Below are experts of layer 3 (counted from 0) of a mixture-of-experts language model. Rows are named router (the router's row for the expert), gate (a neuron's input weights, with its number), up (a neuron's input weights, with its number), down (a neuron's output weights, with its number) and show model dimensions 0-255. Each number is 500 + 50 x the weight over its row's rms, rounded and kept within 0 to 999. Numbers have three digits each.
Before each expert's rows: "gets" lists some tokens that make up at least twice as much of what it gets as of all text. This comes from a sample of Wikipedia text that the model never trained on. Tokens count by the router's weight.

# expert 6
gets: ", ", "201", "| ", "200", "-", "202"
router:499510506484419546482523558509475508501504516520465501504524460543649497526350506381548585479486410376476530458455556557555521489525499468484540468498483553497497497420524498776472463491381475588459465470463456504464464485466610596545515518496523510379532510539514479537472446484502486553502593469499494504508439469526543409630545454519465466510520503522507516570539493547474577417499501490515494497537518520513500452519468450519487532573491530452459506530495497536515545514538459505550483479528411495420533476497399533467473502489466484387541427479531472468540483520321503464454483448471475500421456471452507517500624500480523481489450482507521295490533444495531457472500467528476520501534507464466516553515485519481452515576382552530493482492509515500483453520466600
gate2:449518497541522477442517547455457409518572495551315494488500539464482541422535468463559504547505499463537477360486474525521446489382503516527481590493476545522411417475562432463524452570564521504486496404471475565462503551597460409601540451471502469462441551466508482514578505561493484500500508494631477439511449465540517507478369512551387529502543431586514485453529497452430543469558456512554473553404542591569503483454544501516488504503457512493489524469506459524578500446505467463483592413416542426529546519485460534543524464491543458440432476551575419535495496575535503453514441457467508454534509479458541519486579429515503484519515453478554608451521450480449514591440471467568551626475439551498479517467463464592447524593522450463499503603440384542437511527456487
up2:517535353515568492491413531575527570513519440535525614506532520378512455475468407514513382493483490520468439417496515476536572507533535548437561467417486475477475584561526524480520475489516512459552512513509473537419432526518486491531536491508556524448517411594502426519417422572483506437564486504443543511455621505491455561486555479541500505588511525495522474466472586447551504485415579535500541488520450534473531550591523528417600516481497486488405517560495427529485534578607501459528493469485525526513444472453560495492539479506525448493629525449403468569439382471521548493555493471526495548404462460456537458562376523484478498448572476601552485475476509656604532529453517466438494492436513461535543434489504531460530381481487581570503530532503463506503520458604513
down2:534541517521486466542548406455530538521460496460446507470534494546539437523498506502536372558434471526490505494425556437559577494498498559486549520525453368470415554487547443519555608552509522573473462480533482566484554550520539426615531553545593438503505470514472501485460476491428452562508502460513550371448571474494555605342498523501454453511469456467535513528533546454511524516482519574495502463631462456513488471433514544478432519374566596575431576491540473532445467563597459441468568441462587442505490529538461492481505545493498492383517545496479613505445432468471548499530525481534473494601499518526558512503417503505521398527532562410483331457465524527476553501496542474561507604531481475497481558515498564511551472553506531482504514499498433426494505390488569
gate3:470484470457553577527510501411496420579508489445501546567572588506507507527543574511515587474538493480465545516520401404492521471515517509531535450511501385522378573504479541505482507528513551483473502517558480615536421486545492568433502492478516451576420436465550576589487524515559503457432478473497488418533547526506457517460490517582500515485489467534617513472529496503501518498563491466369445402486463478470486520393490484533477478430496550444489439508475486486585479417414520543551609551512532447615573545549384492471447541403522489523460607457444534429431587480504633458583540515493418434524474454558471511468533528441519478533483519527463536463498513467423581416613435479429451468465540530544558556486489497571501457503564471561615473491507446517590491453545516
up3:469482485433551405510507439567501481494504428442492571477416486531490448570469413466483532486442563448493414514499529493571564479461512565535455480547541454540501405483553391447539473575569594551532605569648568589496496535470473447364503490393546432585526539570514436535568543588537529553595519490482537473535547534575435532449476540527513524542500479520489503473437521558492558501483479407546552492538457486557582557469440504519519500499532507559523519454558381515497539473491447424500560453487569550584516544526485482534545483496551500551460520558471446506472568441479568485503437519470569506549422479445475441472488505514537456522499529569513452555588511515454485462360474621494379638523602500525429442505512541472511525540511468452490471411525436503469484515525493
down3:564514490506522516543465382522412520488448445482484492535493531471478525562508543448471591432464525486484474435502475465522484492531475540458518488465532532374551480551451468517577563529562556513559542479468494398458468559431434487481491556507435517387484462385496619464471511508477600445512476533375503534592570545421506430516505497554485524506590535458475505509603461589526554552596521528492424548550502498458396579601504588501599438547519490544506450473456488463533437528497463456454512569426444480504488481497495544407459569534494525467471519522515487495457642475505518471431528543482467450501438543600533476608520484505408476532446438579481530527402492527527561502475451431519587515425534477569423452502581520538474445390495514603439396531486555499524496489540482

# expert 1
gets: "and ", "was ", "as ", "is ", "with ", "at "
router:583529524499479427436488571555491557513506477466537519445547442538381574483508562484570555483530522485482422444507551613553549533547557456540459503523481358531436475392471553445479533563511518406536444526448436518522458481491555541430466338481533571511400531531526490514465506520490564488490602476473482505569508524512557516447422544480476473545541487452444519536552474505432511562516503483519431465529461456505469508558401526459516441501433451443588512609489396470475486565473460580504473495482499507446518509501380534568412507479499559605444457485516490616470471572580553512499474523509571517566524527560504405482496532489478528417445478468528608465503543540513522541485501406549372498397497507501512532480504476513549478529384515516478453524538460461440398450548619
gate2:436486450523566538486623492480508430541520456434449494523500510512482481477583589534513490438516469438548501369500513515542538530480529598433560487588522486523493531434580550498550434422573462539440460480533495513429448515535537534456463441500523469549536570435536478386492522473515536441516490505462509498456464506568485445517555451459542420410498520483483562481511573471510529478589521490488456427514513389470498501476448420476470495577552457510449480523446590522435470486528431587498523467510512434502492423470482509524452520506503389586551467425541575497475494421536593576574449502416413470605522446603479382580466514432498467474422547476540556533529539605542566473447504469548529591480535569564510522573553606492494554423508435560566454583624546457523521486513514
up2:447398497488524512475524491489566543559517512452397495524607480460536542469517527494522499389539461447519505443516424468549544513472485587469604470487568448510472513507505503444522435440592473521421531480512566397406490519450540498474426487561519576535543585435564467375447562449549512466510494542478549512428476493567485540527565507403480459427463490499481543465553552475522568492542486488465421502552515355437475545471514485477515503553507449546459534497509601527382506517531471600489564436481521525493473473475455606557437515572456465652572566459522528508472518403526493522500516482510481465502538464603511437487502449458504461407435520495547539510506556564499526466455471425517544605510574563521558568607536624500447521447442415565525511559607472522560516466478534
down2:480532468598563518453454493461524516510520498540501388469580443447568487501564527512515667556441539537548403476520487480516454558446516521456435516428509499549500507518422490540501553573536470553510496447416461492515524562533554588442559526413472513507541470519463469539552433581547487522578392564546497488523508435511536515567441481468488525507463599468566492443528528489469496477499520507420431524481490544560561534457509526504558502501478582557503547377454474388462543487495510510541484450497404508536419529532420550499547500460488457523471436509487473467530552517462483517434496450550595528479461459579480447474827554520515516424554469556542558485449501440551502468495548531491456462449502495563562464451571509480545517483530433496522519499550556560493504541489583
gate3:582558473480440563571486516498540488515474414437547495531484528596535523548564516561544456455457555465490504496433443448513614450500518449459499413539486525456477560541421503502467478512578606510422455527457512477464524610456545456499455561547574510574455535452393542404456521512544454560466426410496573481519442453406519575519468469538503421492477494548574435424494448605506515534583444455453400513558503511484465450511437465573509562415569468430499473515548504487586533457489401487499556516545517595520608498493480414629489458531486507554419533481473546470490499549498496491535441424403526518498532487514511492482569480481497560522481504540471457375599490415433539520447473518528638568474515534508547543480571446579538537493527441471461475538544409530500516569518442
up3:445485487591649491510487512421477509534565569489483466467462522463513464486539530527474483571545468516520517582428522463504429529518445457565519548471390449444549425560500496477518547509490398514508550492533556405518478436510418588514534493467476502408616462499490524508549560493535556519476463560481510506469483528595606400483485591542553580413510632458465547494557462409477460449467520547423560473499447505420482549468610513543532612536476534524506499500423467528461447474463556537497511511440465537525419558507534524421480585504569504443454467555561464461477462497418534510480505536545486493473425540512477551478498406486539492606513445588518622621443404541415574493547521490449467422522492407542486447500454534446466494553488508530574472561520601551548485459535501
down3:393491419469409571501482566514439385465510500471534579488559423510409443435499494471429442519531546588432490571568525532481567498529478481580510456471462440601457536507545459427508430561503600493597461498444626546497525414557456498430516463524416504462470527464468508472545564520572461476461457493590443520459404504589490549541612480423510565550423468473592436477447475542514529408465507509535565453449451571489522532535462511546499432508524540488529470522486475482501486496531556501452560525532584514590492462520531497469555484543486538452516613517438498462492589488533418540502542463406494419478603526490470438546387446435466478511399461518474529500467411502461548460507534597452446468420469404503529496431494473411500490486485491445566443457503436461501447553527539

# expert 4
gets: "and ", ")", ",", "he ", "that ", "y"
router:588459548461481551544549542523511544539484535562521461559540352485525488552572512578589363527457517501567497549568608440518471452469488530451572483445541432551547499522533409362499558510510472478482540452553500492464547394590627487468475499608498452578424502484544426553534496568494491455564471436500460428514502487465552496437511495467558457541487445544510519449502484601532372477459513472479460590446521585514400518460482473526487541525532544489409514516472386482451487496586520480458470463586563421602556498484553508468495515541499516486570558569507486588515508497580472433484535517392527492547608573508476509447497438471575586531474540483507649458475453486479528478568566530470538479504541511438497495468540543524496505527507499504511490464538481517641502480506495
gate1:527569519474471460482533468472575519566485423399519594533440629493517514484532482498511513431485480593533568532460449447423612532431463539427478543485530557524510539471480525472370525488566587492475465465486503478507539471478413474433532499469479511501503496425499473541530502482424453555394510530461633551507520493545542498442656511564468589540599502495490518459487479529505569490506617550560544415487495490530397519448531525591479571425522487484535482438474472579539523508524514480517472572486520597498568509611595556575546517511460491515457533504405524449528566612556487466426499495586477474516492520470560509556415487458427631548517542526485434553436540437500502439542502484480462520437471603503471518470565485464414495545483438494491646516452545502528489499465467
up1:538390557520525534497500467495462491521575520497496575476431544519518537539531475478515403476536496462461509436490550470575601487485496487493522504526519476463546534456504519503541488529574551502602472541481553552361565469448515469581488554481537513566447555496395413523506537495523470502391535653467541537547475497474496435424558493553481544511455598540523466480489502480602524512443509618576540575522570482510462603476436553506444492514543569489518474548408499551602546413575553430466544524425609560522481427525535620564572470469455529478483492540477580537563471510537512429546490502555532462461543480435534540530401523462526563446530589476491472419504497462472469410530474484604470556449443516669481513508471477513523457543445513539520583448540462511564521403505477
down1:460571424409487532480604527471514467436487453426455434499415497488493485542511469482503527434475470464525607548455361534429480505520497435531465617514460543464489410501539531560493506464406507590376504540531491588458483453507490486520501578492485511540536491472507506508474486529508452534530628460407487544526524537520473519478666476537511433457654474485526429473482525516514441479507512487570524420494523561450490603509507565571459529450467512479608526530472536590547586489504497511469500592561551505596522526540492465491477530525582455417512474473460549442427536591574446489482515520499516456563425554431515486548457542496506510563502522546411514588464574422557459464479446466534436511456507453566551600479505560385511538513520450520448608495591557533479454521526546
gate2:460487518492390489566545575458500562564478492576504448479516506515483548503508512470505499467542512551601557517546428533458478537548425513513520554528480463508453539467539546456546448490473468512562484573456535603517428524438475567509526477478471483504497591506516520523555505540517494528453400492502500484503466580450542542414513520524420440471492517540510472522557475395483401539412499584518640495571531589527408444390479536520524556507494561466501551586496556477615550541388417491479596502510504555503606477474537485499453410466410533552529528491530521489464488477517543398438453532514489380535574460465441524450542561531499538502571502470509498441572550422484568471403587400509538519579483564442540489423497546545594529482575527547520443461524446661483467545558559
up2:443432460473454595545560519463547520538533502509535492505548500530541507432484405517510477470524555683525527526535464466554452602558479553475446488485436462481571526431465484507577505450465464571487440507462521481537443499504522510466524424504530470585564598508523484520526557583489521521395542479576508396564518592492491501485478560601459514469498545484488508543547479519476532570436472510528603583493529508489485513533547406457494553521477490474491500514483461590520524470539441468468574524536546465573490617544595480428424451540419445556582510500489477544525455533541428398511496473576477423576506483413416578460581537569485564584555557543522556506609456425576499549485515429459432508553555551463560471531446495518520577642537508512496409496509470598576525482534474
down2:470409504421396543501496537425531516604525535508435398436426465402574430488466539482527524458497492526643494553515567465518476489458501458526437555541428476552595460468557532629494467557471470489530411516405467512577546583531543494546472478526492508481499518451574405501614502546606527542513532549575501530537481518488602540542485554506508420461401535450503534541518464487467548508533471516522560539516420598521539479511595493586481431466583549487549505564544545452529515586549436470540528502501531568531605436441607522563422423551566519503425462520555465530536517496507504498510502484512474443565488490538497550412582456549499518498481535562476388467569460522555554479457545493417503516566535478481458455532393513514479441556489484574576389458529527453479488498474504